Weights of a small mixture-of-experts language model, trained from scratch on English Wikipedia: 112 xIELU neurons an expert.
Below are experts of layer 8 (counted from 0) of a mixture-of-experts language model. Rows are named router (the router's row for the expert), up (a neuron's input weights, with its number), down (a neuron's output weights, with its number) and show model dimensions 64-127. Each number is 500 + 50 x the weight over its row's rms, rounded and kept within 0 to 999. Numbers have three digits each.
After each expert's rows: a language model's description of what the expert responds to; "mostly gets" lists some tokens that are sent to it at least half of the time. This comes from a sample of Wikipedia text that the model never trained on.

# expert 48
router:491526478465478513556498551553511483529485433533590570448480440460529535419597591447539495505555467447433500537504483583409490518466475471485422436529513461455492528455526456430514547506460513
up0:608500439455481448391549481521535447538482490525539474424501485534524574410551467477536448466555467513521527434434525490438485425540511411361573507554481554471463506490484617561588514585525519
down0:413527431463428492538535488519475471513543499458531420482515440457556532520577478449598495515451541587376578538486495523482467512530620506473493414464507421483559463440400423511485449499521505
up1:471407539485604433526474505459553482467451504512516459525487522514471501597468556493467477497438466514453526526430534517504486486370402376462484470523410510522591406554459460478464436448517533
down1:503408501524481564482547423525484574482521474466530350580494471494535511456440412582434469548558479539428479491488445523441426532435512525531401540457466540419544501512493537540560606491455477
Colons after infobox labels, especially taxonomy fields like Kingdom:, Family:, plus of, pipes and headings in list-like articles.
mostly gets: " Genus", " Phylum", " Clade", " Animalia", " Genre", " Occupations"

# expert 19
router:434444460582485599571477423487561491458533510470505496514496478518546475570548502498500576638566458579439471465524480546489581476466432416495489459480507452443499460463504452482491429564491434
up0:474495546435531492492559509520560396427546531517571525451448535516438569570472589439472581467374498529445466531504551507463570472468485531518531565552580567591440513550528434538469527591492488
down0:519563499431533456535583418533425605463512476543489560555552503488494502409463484546599434523540537403480428454511388521576434504541429568420510532502578572474525526539430467465506584537447504
up1:526500539517575465502463509538465395623468458531421569511518445578527410417503475481496381483409553496518539444514564552420477529545519457579533479587475504494468520529528548470506513464467524
down1:575476510475545472532437502459414481491489470453535472429463542470492510526437439554536563496592537512576546464476476532449500478506483486500491604533464507546446578532417536452464538472491555
First letters or pieces of common nouns in lists of crops, foods and household items, such as c(attle), b(acon), t(ap)ioca, c(ups).
mostly gets: " c", " pl", " sn", " car", "Pl", "There"

# expert 31
router:451565519561502509566436519622500608503533460529452608505498502556512436563534488490449555491468475532554437511591469450565532438472555514445533509415487393419596529426465489554448537471418485
up0:476474478477491448536499508544466418487456646418474542457424554518495538541495530445473558508521464466565445504509559508585526493462431468375511510580476465497435495475512484569423509418549556
down0:381489460470363537500445499452519574431423508499496489463429534524474456531521460547557505503498466570552530490484484438558524525501538481518516584474570440477540496432370434453436528404422496
up1:566577603537486525506437483492496525470459517527417367480436600464484460462425456485553473470517582591558560505395553439584423567514474545498463563364514464505495574513479493518437480440501524
down1:488430489368464478425540466491564407509524523461478427583521508446397455528537485535417582539468455378470549482491550484442572528484488483500423519596552564498521439557480568362546457471480473
Linking verbs was, is, became, been right after a biography subject or pronoun, as in Pandey was born, He is famous.
mostly gets: " became", " been", " was", " become", " remained", "°N"

# expert 4
router:524409416533517526413474468461472514478475510465521487451544421480466453528564474465489592539446476544517444485381655549473560511447430489602439485500427467444434564494520437421536471534514519
up0:551468541473487526460467495567530503420407608563457448545438501552450548464445436583548404555535550417487526485549530454437499573425495518476461509599499523458465487470445589400423564513607528
down0:469470545461453429455534529514544520529535506443540493535449532505554594479446494485489488390524459546554514501515534487514522459577554532466510573456457482538491479503458559523536441567453496
up1:484529425482589419530523546448492469454498506411432412508553600544433516564504521459474524502422472459518432594450515546459493476496527493525533483550461578478506502438515437512394438396480397
down1:526418520570528543572557539498572514619495567446445460570452538488627441380440411530515505501471530528491463512485483473616462503531562480595495522583573497520516470547478528473525440449486490
Opening pieces of split lowercase words, often consonant clusters, such as g(am)eplay, sn(apping), cl, par, rep, -n(umbers).
mostly gets: " cl", " par", "-p", " rep", "-m", " sw"

# expert 17
router:562494600565470431500537462535468563487518476468473452486527438525535571548501494548595389481550497573539529510499552498531500491580525459473441493479558451553450611574459541521581555491430448
up0:534475529436592472403634434486468537515489447521636555442531522500516433518494510571530475431502444512516597540530466442500517460390440532526550551467512518447558493495550443464506539430514486
down0:499560418491545534518501477550440505531532426494562602431460476471577417449611457445567570497535509445526483487525492478560602473490437500426516439477507559436479476457479476464479507443496610
up1:548505457414449532550512500530500479425552458556523540440546482590518502519494557482503509466526525423421496486541537437588501570484468487565481501592430481513530549490507563487440437525479505
down1:516413496468479480548454506439577499469513456510441507533460413518436536507545431544510406494596471478401502437524510459481435499483459482502481466459498437493409667487448548448504460495488471
Opening piece of a surname right after a first name, especially single capital letters: David R(agan), Mary McC(arthy), James B(alfour).
mostly gets: " McC", " Rod", " Gonz", " McG", " Ron", " Laur"

# expert 6
router:421443610496475441556497529413469528587548429470525545560490496470457586482428413478451454470439504484583516543557446539513408358484550433479464562499501563629472482514411454455549528517493541
up0:523467436491533518603491550427461517524495435469391577497521496509492516445515533462477409516392465527623562508528506558433398472487475500602486556483489513549500538464453544463502534475526520
down0:485583443447586471499450475552561477506456532496465539577497504492484570514534421501399489502382464593475463594502417465584428514442435480513459484547528479509523470445485395478487559512560504
up1:558437566520516526576540445496392527566487472441569554461454509466510471434524515436514462432444467610533583496579439521565518483480579409506503481420448575499501450453486429522521490487538493
down1:465488519492475527535513434525585566450490533591540469533392498449478560500553447554466440503537489403513410458510469460557426447441528476431476399561511399500509460489618580526497465496520480
Word pieces inside Slavic and Eastern European personal and place names, often in sports rosters, e.g. Nikol-ay, Andr-ey, -ović, Š.
mostly gets: "š", "ić", " Candidate", "ič", " Vas", "ović"

# expert 18
router:513531463514469468600535576543570464422593522556517542531498509486514535447522451489522590527472470537496492541480444493438490497447459483508479504498510504498551493498500526567554600536473453
up0:514474557552533452530469471479455565578418507438505486592496477510488501489527409521482427515470503495506429554562481467563500558583507451478499525520529485515514490539481424491404482504427579
down0:498513561508466533400463517406534566466500493380522561524390515518517522521491489543567579538555475516430517425452443493441527482550625513535558424453495448437536502545510548483516393528636534
up1:588437527463618407532597513456503488509463533529530500537483538534522519517520447532533527437420580433547472461425511483604504404501409458549487547456454489561489476460586555577439568509525468
down1:473438472514458536458618489437520448534440510471511461514513520443463486537571535417473504511470534470486528532459508614578483520470487534452457456433447456566565487500474451378503515635455505
Prepositions, to and verbs introducing complements in prose, e.g. place to house, too late to, avoid, create, regarding, to this day.
mostly gets: " create", " make", " avoid", " regarding", " allow", " provide"

# expert 11
router:559526533538521425530441521541464569447511431645476504585522501419495595455502498584557509547499577501562470525512452509516400458489508434468465469486527477461500610591365554498629495494466479
up0:560526522520495472482460416561528572456516507539441553582500479545544507486580507545585468452486489554592497478415473557520447493469478423523478519590519462537567528532449544446530583528479564
down0:468475485425387555443576600408551400489462522450552508468467553494477472502516528441435485528584457478418498537611489468517515518558539539575561469567441598487516400406589460535448472481513557
up1:524572548422487450579501527536460497474514499496469473435532493516568505571497497497575430561568534590502492560521477454528443463457465509569466506538500539530586506507521479556489443409443571
down1:622478479532572472580512443543532519418510404524494474487498388565663557550551485511536521527602487572543394523523497545604462545501483529498453632524489497534469532424450457557525501565403487
Given names and name-starting tokens in lists, casts and credits, often after a dash, pipe or by: David, Jean, Chris.
mostly gets: " Chris", " David", " Jeff", " Jean", " Jim", " Steve"

# expert 43
router:369396513520565544502604554437519452500536498404510484510484513509448476538448503521496464518451547493573553521471401498449399474510525532437426449523503492539464544559418561491552498574584534
up0:469463509512583519508566485484524569580525426597498576499457491537483495464501418522523465514470578413507443522469476513557467470529513420509542575436585541526541540557527472538487489465507476
down0:499439592515328450383453612524581585534408565537499508544443493543494492514455476495525468493514560542482558545582491503472535479506493430490557605441534541478519580449512462478539523544504505
up1:612530569476497444460572464582556512580452494421511543492445589604471541470602541496527515458407498506399518468602523426542447520372508528532496511471455637496491494576566386495488553497505412
down1:447611575562570547506538454485581492538485488424554410572459436508411551521503461541433498534555537620552456506547571471505554542536389428540588544473540476506422526476502578491502435454538487
Syllable pieces inside Arabic, Persian and South Asian personal and place names, such as al-R(ah)man, K(ham)enei, Bi(har).
mostly gets: " Abd", " Raj", " Moham", " Shah", " Bh", "hammad"

# expert 52
router:479506503566518518431583507511518504459581466503477455467524531498560483515471443493495573533536520418418509445529477537543476607571455473456445578429543568522552460495567430460472589502529497
up0:532511575506453416496510571384491477502514556409578461483501590517466591420509552507486430452558558505453511501491527513394515471535548480442431509463413420553490500456475507493534542614521476
down0:542483520453499486551478550505494395558423491457500494521546534496472488455451464476513476505531425538583500472453474568460520495534565459547423544494429521449562499497484570530496526549457473
up1:508491560450528528420463448520477436560524529472374484499454474580519442451426470442463524478453508545528489522461537457549612500526600530512579520525566473507463466481558428420494524489453473
down1:579469444469548483550488531425557526465622492484526559521475539459503536455500508515550554430531513540505507533462539573558465553450469535414588437514482455394486563411535521534525408523397545
Radio, television and gaming platform words and the space before their numbers, such as FM, AM, ESPN, BBC, Windows, PlayStation 4.
mostly gets: " FM", " radio", "TV", " Windows", " ESPN", " AM"

# expert 20
router:460519535584565478519454436523479535488492497407477469531493495441443604492537459457431571485585415535428513462529440450480518567498446462525614481520596535448542485549473514548547405466459423
up0:601495467497624593513475518411529450584530550522477471540484595564503528540376414513489519463478510520558567606504547544560515498441567529485526455475555555486524518571511560530441448428476517
down0:442487569529521548534504509468466528445455453496508425469498542565495549472453453424497503590488531456475528485522570523585527473477520492488447634533577551450478501528568484492536485449483433
up1:558531559451576539516506539539469589574482451542567459495526536450499521487332490444570439506512511535584606413518485472619580432452501483542521513499474385467460496478433531560508495598484415
down1:493563603487440509517492487609515495534437495432517463534533417424549519418552455586463571566501560572495537540491454498484603529477434524480500543487548542480576517555526514452455473552495512
Past participles and -ed endings after was/were or in credits, before by/as, like served, used, held, Portrayed by, composed.
mostly gets: " served", " used", " held", " Preceded", " appointed", " Succeeded"

# expert 58
router:540613447510410581530423432495427521415437487531503512491514469468482552568534418531503575556535504523477476593555422577517560442408488427411449511497540524563546482499477561529567536436509468
up0:457386527471501433510539539442458416490446641498602449491493454484452352473447512536561491479558497413526549495464428461414475474528549504582451499476496516468500422445455539486405540539521512
down0:460492524569438492517541491475500430510484534587531462525556440445515411552560475502470521541446448538454539505446450398414490474511472450514567504531507445493489423539373556492570476530501423
up1:489435491479492458497502475498465378508521427498508568519507579391465528450493435556613486451505571422520543590503477467454441442533465513510419461497523483444426555520483422500483557503545502
down1:502603527566524543448407546431419536526528523550494502519454583517545445458492525518421470532525511371458465471451450604511456465551527514528524396580520440479552482553466502538553480489543503
Numeral digits in specs, tables and dates, such as 750 ihp, 3,141, 2012, plus spelled-out counts like five, six, many.
mostly gets: " six", " five", " many", " nine", " hundred", " few"

# expert 14
router:477511526534421504525440539548420577476493483468510405480421455466605475509509449465398560455535501428493491518515429446516515562568578481443449540530506487605470403485488505474542471526450475
up0:557485448453472447456624518479452531490464619471617514476515528558541461548522495532572402434482543462511465568558431417474456461490388481461525646494491514473436520534581410488509556527511507
down0:417525435530513471478481449390486472525493448513534572498439495484399481434518491504510489501515510499504467504600487453497496566496415411538484515503453458386461476551477531493496427427519456
up1:419440453478485530379516513503545462503468528460485488476582564499540374515537489615454517537489513480470453521490463528525534462509409506539532559465435518510565481589511430430448556463598479
down1:487518522537473515533472491559584535540463532460516525465470474516487494508571509564530645589464525479450436584492593469495617540497455502501548505402499512434574418531503564360552503511461376
Final vowel or ending pieces of Italian, Spanish, Portuguese and other foreign place names and surnames, e.g. Honolul-u, Aracaj-u, Mater-a, Nürn-berg.
mostly gets: " Chevrolet", "olo", "ía", "ba", "ello", "ano"

# expert 46
router:439472526508567461549442509529567512570553465575494486595530507420604534549523446486502530534490422516465477503378442562438483500446531494506554504509576469506505502467498501493541465494486521
up0:481516561369539479500533508362549467448466518503471503501449601553540459474525589560474538532539460510481481531503548563517479580462421531528599508555571566577431572477514590476437604550566527
down0:546404404511382527538498467501526493621590462496511502520458480593471451529453435462449546476466534479460532538478477492617473478490547561459501530511447475515519391483508558439533542477512564
up1:583430445514473486554524513470558492524498531387413408552453627535513480483552492528452517505536509503534513462541423581516487540487481518506517436565488593585487568557531533469475419482443514
down1:485544528500513520471550528458485380509458492501421498513435511489420573522546449551416458513460482546408567420570463560540452443544516516509545489432494504519439498468580529341521465452495479
Distributive and common function words mid-sentence, such as each after a comma, are, may, which, plus raw byte pieces of CJK text.
mostly gets: " each", "See", "″N", " highest", " belong", " usually"

# expert 47
router:480554494381526512434492507484435487531369453637470441520508514447499527557561471569642472451548548531498487407504549425589460459450504463491517483416535414455514548457476392540602474478457385
up0:521443440519459477501427510580423475603475535465562554403509408478560508520535487474542527552512476469594467438528567473449504468539503540459469416550413581546422520473572542492522500421483500
down0:501601482538504495480435499488503545461572485493375564441466497539517534461385561431456526462465567616499431571470486482516592565516505463559555524539468559522510546579502570470566519428462496
up1:498453486490537451514498514490520491477425571485569459542480574554596494489535511426493534528449413400518441466516497476574506613504579391529544409500498489544584443485458510506510540420494476
down1:532544488418486446479522548516446516507510452511493427531481510529552563451502401451499504501489490518507558524526499486484433474562531529523525593520500488430434467503375432525561455394488491
Sentence-opening quantifiers and connectives in expository prose: Some, These, Many, However, Although, According, and determiners like other, all.
mostly gets: " However", " These", " Some", " although", " Species", " There"

# expert 7
router:554411467515492529435420518524545553476516433483465524394482419565508399499552575560603429532561458601554501408574581505522579559541515518567548497423459431503540542548553521421542532471458545
up0:488524520460578470543557531505541423472451473480463506497470453546466628526434438457518399511493547458462571418515525446503468446555521416407454437431536464499484499506541572466475477464550386
down0:426504467425440549454513494490471482397449485504471462557452476475548521565468542491537513488415533452476522571551425481488569433536570491543482530545497534472478588494594508436502476548554530
up1:461460514546453559535522467464512465486532516506504490526638537532398532409439488412599463470515556440400481425490515496556481514498473464504501533455553541501435475492485473562446534454537366
down1:481498506634439560381558384480549485538446471521426473631482462440470479496538420535492538490486459481429457531518428490553493522465503367500489464578536549453450514553426441435476549510439469
Opening pieces of lowercase words split into subword tokens, mostly after articles, such as Inv(estigation), div(orce), qu(orum), s(ave).
mostly gets: " dec", " inc", " expl", " adv", " acc", " inf"

# expert 2
router:430426536529466432572391474519498436465491531507643518495601553482573472522480470451456610420544503416414434428481458488535533514464574462470473440516492461479459388523441476520412551485570424
up0:545514516489552500515454533478449470514501521462552541560438474530478452483406438604406505452486448466600549465483479546477456509476587527469509450462538584424533558434582482438430521563580533
down0:524441553567417501499483504612468537497512460566522484548502495510514402509465478531504523544519514494540551448395464514433429445520493484569523418533591493473523569450474510509495522559452481
up1:429524446454539491478471504605521488519472495481552454492542499475531390532434459493479447389428403501457496508502491494446579506584498491501574444484527570448542507519585453494529435476581534
down1:492457500525506499497449569505468446520547441464472543460436541412509554581596369495534476534501532514497554510532437563517479482611493471551500419494616413435545487505577470507496449566544534
Pieces inside technical identifiers and numeric data: IUCN status codes, IUPAC names, culture-collection numbers, coordinates, and table figures, like IU-C-N, N,N-.
mostly gets: " JPL", "ropical", "ropoda", " ft", " unc", "α"

# expert 0
router:485606464383563460489477453479497519513492427552451488495514520444579547569514454513476558553434458584420449606461573502546601453457545479474593585515526516501545492492453462544441376527421514
up0:551499573564533461537507544502509508529504457470516523505472568528566388573460545617450519551549457500566507511540410478529470536523516446554519505577603473485420546467519518425513431563554526
down0:497582416485558543454496447472537520514602523563483543498507589481468559434549511454502517513440484454484546487488486438541487512508468489522479444454606396462474472484444481569493533582559476
up1:558560482514502401441622510463455507582451582486469492528460466478503519560497548485483523479393465548472456561481606464562530573519595465546540509514438426469478601457580549467396495483471478
down1:451543534526455561502472562529545521568488523481442531482574404460508453555433526564507531484542474619542504568528553461509504559498477512435469539475581453452525605469491522461511465479445538
Quantifiers, comparatives and adjectives after had, has, with, a, as in more, much, less, better, little, three, difficult.
mostly gets: " more", " much", " deep", " less", " significant", " difficult"

# expert 33
router:445410540569466469480473549584571554411497454451374495571506465552557618420493538445429428603501472559506521460427477568522537536550523502438378480450474495553655533491458489538511556428463441
up0:550431488565468511497525536503449492505539563524508507534539481465536483603528588550538495424394554482516538536490453416582448480522510544490546493544452462495519502481531481498522494583606520
down0:408473594464547414448480488443567576550480489537387569534437504504423461534554522451536486508468519440507460552520500498507497517555471553370468424536514580458542465494525427464470428504517477
up1:605465427561465498578364561483488504576544509529494512461427566546539486479479511507531549596521480478471507541517491555512536479553576510452484483515505459549484542531423525443497430422405533
down1:537546584386437459413388541459502410587551540494385479436418584482517518503553495548516533437509492454459488574531518499536473454466523410434565510408444474416569602483436461481473516472529378
Digits in sports records, scores and year ranges, such as 2 in Record: 2–9, or 13 in 2013-2021.
mostly gets: " Died", " vice", " assistant", " Vice", "Man", "unner"

# expert 22
router:487526569545487442570512502511537554512527494582464454502473501484512551538611454422453497483503496513559460517474439586511513543511511460482585612519486431492566453428413419500495496508547404
up0:484509590456538487632486452521594409467455491512563490455460528576550501463541433590462513469483535442534442412483528526511460450556453461504503518430541546598496534498460555472435462445530533
down0:542536383422553592470516458498493501578486497461490547480500516447529444504476523530530538483557534439535479488663432510555418390564571519447576500516462534504494508452470521559484524459497539
up1:606427539537544574474562393411597535508466556436495450557508516621456511473433458489561602458421521366499453511485404471492497503474555479466470553554503552428590532464516492486397437615593450
down1:599505499518444459421535529538499502563542534593461412471510583538569519417447497592596584526475550489471499632425483535564546421558516494542492532590487465516500535428488461546525474588532416
Column headers, pipes and semicolons in sports standings and stats tables, such as Pld, GD, W, L, Pts, Votes.
mostly gets: " Goals", " %", " Votes", " Candidate", " Pts", " Opponent"

# expert 61
router:454583473456532525529528442526475500421581488465507485555488535534484489429545481509533559446560439536447568518562503514477528481482451501531545443594583462418569578581464466486517466497404511
up0:528454492506470458555427471531571512620503479432652522412549450470511486489528454471545509524519508498534490446558535490574541465526507523467482522570494538486427471357488561494535492497508579
down0:506519458425538459519498476576533435530507465521501457499504478533480538532512499446506503510402418498523469485502497500511499472440525491535545447508544551560532572487579528566456562455373488
up1:569537438481466462416666499477493495502423507564523419523473560454561473450542590527498481442480638574448552573529536476569447521515494443592512551529516606490508572479526425451548401533434610
down1:478475527454578462487571478558501546343465399541419522542520512507564543458531423488419568476482474551572542471521471531468502517498412533496580456488573490508599527559520517519477509526500456
Prepositions, especially for, of, by, with, following verbs and nouns in award and career prose, such as award for, honored for.
mostly gets: " for", " gave", " received", " With", " during", " give"

# expert 60
router:430580515520583522530495451554529411418411475554487474434564537575537527488525480419467570540519458604496529611518487511441588567429477426511575470496566459476571502582499485464530442575492491
up0:558543474536442452507482475506489542523519523447466477548553540375477418500538500511496430492537581495477520474414530514492517526492503485525553494455504455525440431591584445499516476507510619
down0:430399454602456407464365433474539509569529544506520483478491495475458559482653460397528492467583571509471555458482506529478470608549511429544515573518614384501422560469524599466479516510478438
up1:572540496353392556468518431470486504502467425464455504476466475446565534548462510526493553512480508610580536441584554423452599461454367509483487571541544524512398572536557568512578484545459542
down1:511498453517487520446522578461493493489524524512567515561508505438492513460511489476478543436499434492479462472491488492450429366599526603547502368532509430474505469413524504563501498513517475
Words before a number or quantity, like than, about, among, approximately, from, often in species counts and census demographics.
mostly gets: " among", " about", " contains", " approximately", " across", " around"

# expert 39
router:483529564561437517554510498454553588619601431431519483471430599494473536567499506395513537503540432481553548567566482555419578549402561441587447507525554544573460524467471506396461552431515482
up0:471542506484456513509629471601507486524542538500495469495513457432379441541515556492491543578456532514535513482563481529479531376505509507514594518504463497445469502517590525452503429604386530
down0:508510609442434495512475598488468559530505410491519545469491538452452472432464454499512567475401469577541481508570460468570632546541524529500528518511509478566494476394529545494470521499436506
up1:530584472551564562557457497491526437580429451535416505521583576481451505522539501548458505431436537591482480475551518520450449495635511485551557569462510490526479510446492553543490536422479536
down1:509480489536483520473448491535562454482376539545526418464513519499518519461571569526514494513525427564469498427524492514562574425467522541485511472416553540507456462617418509487425564467479454
Single capital letters starting foreign names and country codes, often in tables or lists, such as Q in Qarabağ, R in ROU.
mostly gets: " Q", " Z", " Š", " T", " Y", " K"

# expert 42
router:561459453521432500444543513505483551501500488537456527568624525544487531527512505457399460425576515583490484503499449462489553488455535424569477504445442505456397392465454460556526565523559537
up0:508466523438523448572561438513482408447418461459570439470441428511501485524527436447422495657494471560488549526506468587469455427545537484442531484610483552493554506425508449556440523440456450
down0:418550531427467493534508503578538524541417582517471433507498498485534600446422489477516495543491382479492446575483544606547438524535487524454545461500425533502574542481450449491539527516493484
up1:466559500580482423470436537494482505495505515522508602531505509374512454540450498461520497468528432451550500571441535517478541470538410438499522651487580485522512459531548511522520414550499523
down1:468486496570486539486524527497453463447482484455553520596568565426557539451508489588495431507501501411564434407475419481409513514432408602552454536551506494511528559472526554512483597493514537
Year and number pieces in tables, number sequences and demographic ranges, e.g. 20-19, 18 to 24, football positions FW, MF, DF.
mostly gets: "----", " releg", " FW", " soc", " Bos", " MF"

# expert 21
router:509531542532466537472434419459467470453536552503463501577532470489512560437571479554525503471371511494462396441548459561422469557450458500534578473482540533434518480431529483473501527508470504
up0:604539521536486593518475436467595499475504493484500458491445501477454433413454399573457527543564509514453498502452525495560425453453499525462425446494451472573556497515527444494485499411403519
down0:458567475513432493477473480486581619513414456492517556478577484449459480556475495546577460402476445548494460524536440522520501526463464513516512502610547430494508486531518484521535550549477503
up1:506350481569578520541521548567473500526458465475520524483422527602382495392511624515454628470479463487545496474591512545503478505479450579535425512470461440557454444544479473506420496549651452
down1:446408533525518557531454558532570516588489433548537440462490602453448579532568546518530529542554455478428444430566438579477495460469498474432528527504432501514475428603456457505550506571525417
Plural, verb and noun endings on common words in running prose, such as -s, -es, -ing, -ations, plus whole verbs like wrote, made, making.
mostly gets: " wrote", " making", " works", " made", " shows", " make"

# expert 24
router:561550493457494525472480396482586477506487522550409479496466515484481519436546557514568557539495561499537418458476551404536415594470573503569414443497511461429508529508433485468590501483483469
up0:479521546549503469473547495450483504458410581478474477479488517573477478501535449390503512554566426439504566496514556548497414464489532445379519564423456575517571387501590585464448495424509506
down0:485492589407558525493531490520532400604458480565570488534419472509457508391517488453469505500545538453436496502530611427526469509503513496483507517562487619567431624546543488505520507525516522
up1:416514449497511454479517531486519442557590522478556598513495486536489494433446615513482456585476487462540515522558522483536527486564502529434564518523509431541573515475487586530534496453469455
down1:474514455435500504490520484480535511466571510494510462522491501511516513578405490474558495516580441525542490385456469541459480537497446636549472586466529500481522430418563524485543462469496442
Commas after fronted clauses, sentence-ending periods, paragraph breaks and heading markers, often before he, she or the.
mostly gets: " where", ".\n\n", " Although", ").\n\n", " ==\n", " ===\n"

# expert 30
router:467412399430567488537505470482608431499491473495593524522493594527505518483514520524444496552549464398423564594515490476481520485457515501479575501493431554572429443502488555432464451599520430
up0:450484487454473458529503460508421490580393527477524533475523497538499432568516555574526484503434582520563501514500422533449454467566508417531493448464563444528454531486537487596634522514551408
down0:454540535536470521528525514467492505549475438430490527548493436439451533444524444463590486599437371459430522555552485598515505563596503491508547504560527520444396464559584466574488611490531452
up1:512466517521546423523444486557499565566509558400581430511548560534490447495475595459537480550465570491508487543550505445507453519519539579605506584497560510452530554424505371620528579461433506
down1:541473549582537600554492467485526491459492392493513462442556583531573436466483413513403475581528610459491533498589545441455526501463509452521488491599490569507549493488570538529470505546483424
Determiners and nationality or descriptive adjectives before a noun, e.g. the, his, European, Royal, modern, Roman-ian, United (States).
mostly gets: " European", " Western", " traditional", " Royal", " Eastern", " Russian"

# expert 41
router:529466554563474442471562573546465488498481523431465480544455444448460581569482407555491448474527574446477584566526522482562402482588483433436505427490557496633415448577478535645557524461498521
up0:466533470507431449529439466486527490466532499567434513511507488575470626432525496515470412488610510541574537464503505419476458542491510483513487505428516477543406504482440456582531527440492452
down0:496458545553511479493475450410579517529529479487569538544601430542432440540530429510435479560534548565513532524540532539414479428539461554595461587589539483566513427500463398474516464548513558
up1:386515527520519499661545527473456591436457565487520460481508517540555473483589529514529441528496521568489547495662463534545538507397460532501483564493455534535529483491424433413473368486530482
down1:484545520529500410439461468550407577450517552552558559532473480424550505457496408447486480567456521525458529407486543424508541575542533437438522508405521490460442548531572528492571558464500489
Final pieces of surnames and place names, often before commas or pipes: -ton, -son, -ley, plus whole surnames like Jones, Smith, Williams.
mostly gets: " Jones", " Williams", " Johnson", " Barry", " Brown", " Harris"

# expert 34
router:472648564457479525488560462507571397449464501647561467595487467493593424499613517396566474458503454569507431509516492484400435510404450516580477479506633461520531528508458437555506560486499489
up0:441499464534438511571422584554430454495465594536545541441533417544465530420472556542438511554455463476500485524581495528434472558443458500483475448548508473528402535458448481481393538491569542
down0:451530427512558544463393607447501443501467500516476447460524521525516551555486488444541564622513469512475546441440484514575504543547439567429541482456536508547501529545503484474480601403508518
up1:471447485527535559495476520511467521492430561551513514461427511524532474515510608500551490550487492494507543514472493426500534551486521460588520558489530569523535415572513565549518446352374477
down1:465551491528518525631525549589529500419541452509520555521430572521473486395543458538460513422514382471514568547473456542499440527485531537535447433489512560454544469555477480407554496442548517
Conjunctions and prepositions that open clauses or phrases mid-sentence, such as as, if, because, where, using, although, by.
mostly gets: " because", " if", " where", " how", " using", " although"

# expert 26
router:458576554486421488563453482462581431488516483453578499489471527541471566586532475454548468549613498470386487500430483505519469586447448502469537502449508611565553452590478426448529502532555558
up0:498460525419503510521438567485514381436473619528510533409472593516458498525498560491517528364467452396482494511557574472488524533503554491457479535524413516527502531458567580503434551594558497
down0:435466480487503511580526492495501532489494459542537523545556546554494496396562486530463530550495522484521580475538528556477459469491519463504505457569540465456532434584510494580543477544439446
up1:530474493467527471423435556485494582513451540522534617492381504426526525439492472511488551459555470500503450557424583391667462488503474470481486498533405537568542532551546485471600516436411498
down1:434508553516513473476458517542441484539494518518509526513433547451501505354465591495580501454531555502493630586547533477408512493380520525513501522437413541594460581425551468544421427504457435
The, possessives, and nouns used as modifiers in compounds about law or policy, like the law, gun control, fire safety, tax.
mostly gets: " ±%", " tax", " fire", " blood", " drug", " import"

# expert 51
router:535460521510464508476513525430441510469534426520459516538490486546525463549536450498427604594516464511394535446429402553497474477518549507441407471645502505650506492428586493628551530458483537
up0:455607417482516516478468457520443480473486517485426576489503527475478569475391513581566478484403418521520500540539489550529521508413580402538547444584547514422535460494580513526403540529528501
down0:468524579430550490480403519593526582520515594525552571489421480497470489467480418403573493507553509531440446436590486486468425497531494508512482465474413557420680464466560426582523557506492453
up1:571462576511534483462429467419543450457529543484505479458560578462513460478518473430472485467440461393505455441543438395536489433571493455496494549528486510492442518563500463423558528472513522
down1:474499446525455563508564533528463593497561566476543510553592624494517552529444442442493522534493496604546492543489501556522512534412422517476528417518554467565538460408560610553546516461578446
Digit chunks inside long numbers such as ISBNs, ISSNs, decimals, vote counts and page ranges, e.g. 43 in 0-203-48433-9.
mostly gets: "32", "33", "51", "50", "52", "35"

# expert 12
router:417467455546410533513493558561593529528561559481483493572563481573540506510487547518483469548476436459427473491516448548392461499514510495448528453462542573540568417420491526548481520583408458
up0:543474432562446520520508492569429511463576461492607465464542523484408517470468488604557483407498443508459469514510468516575470502558531414501540544541556442495372490504504478561547562550492555
down0:450532496503460529455480535578529516466510439506560432569511559538538540554564534544470428524534548482536488502562470474521587522539448584524496490474499398534501458501476515577449640532466591
up1:601484435447514491558526466493477463516435548488495418566485485396484473453444524551515492543486451541545489430506569500441479515482535530476550489473425521455512514465512537506482466443396579
down1:635557456580469566441486553549476505516506418505504487452585526532514555475590439555498369564504386458479456448516479474388533494515519462537586573533503500409516530519532569587494465560424521
Pieces of event, award, institution and place names, e.g. Festival, Memorial, Tokyo, Berlin, Anniversary Commemor-ation, Nordic/Scandinavian surname endings.
mostly gets: " Festival", "sson", "iversary", " Tokyo", " Berlin", " demonstr"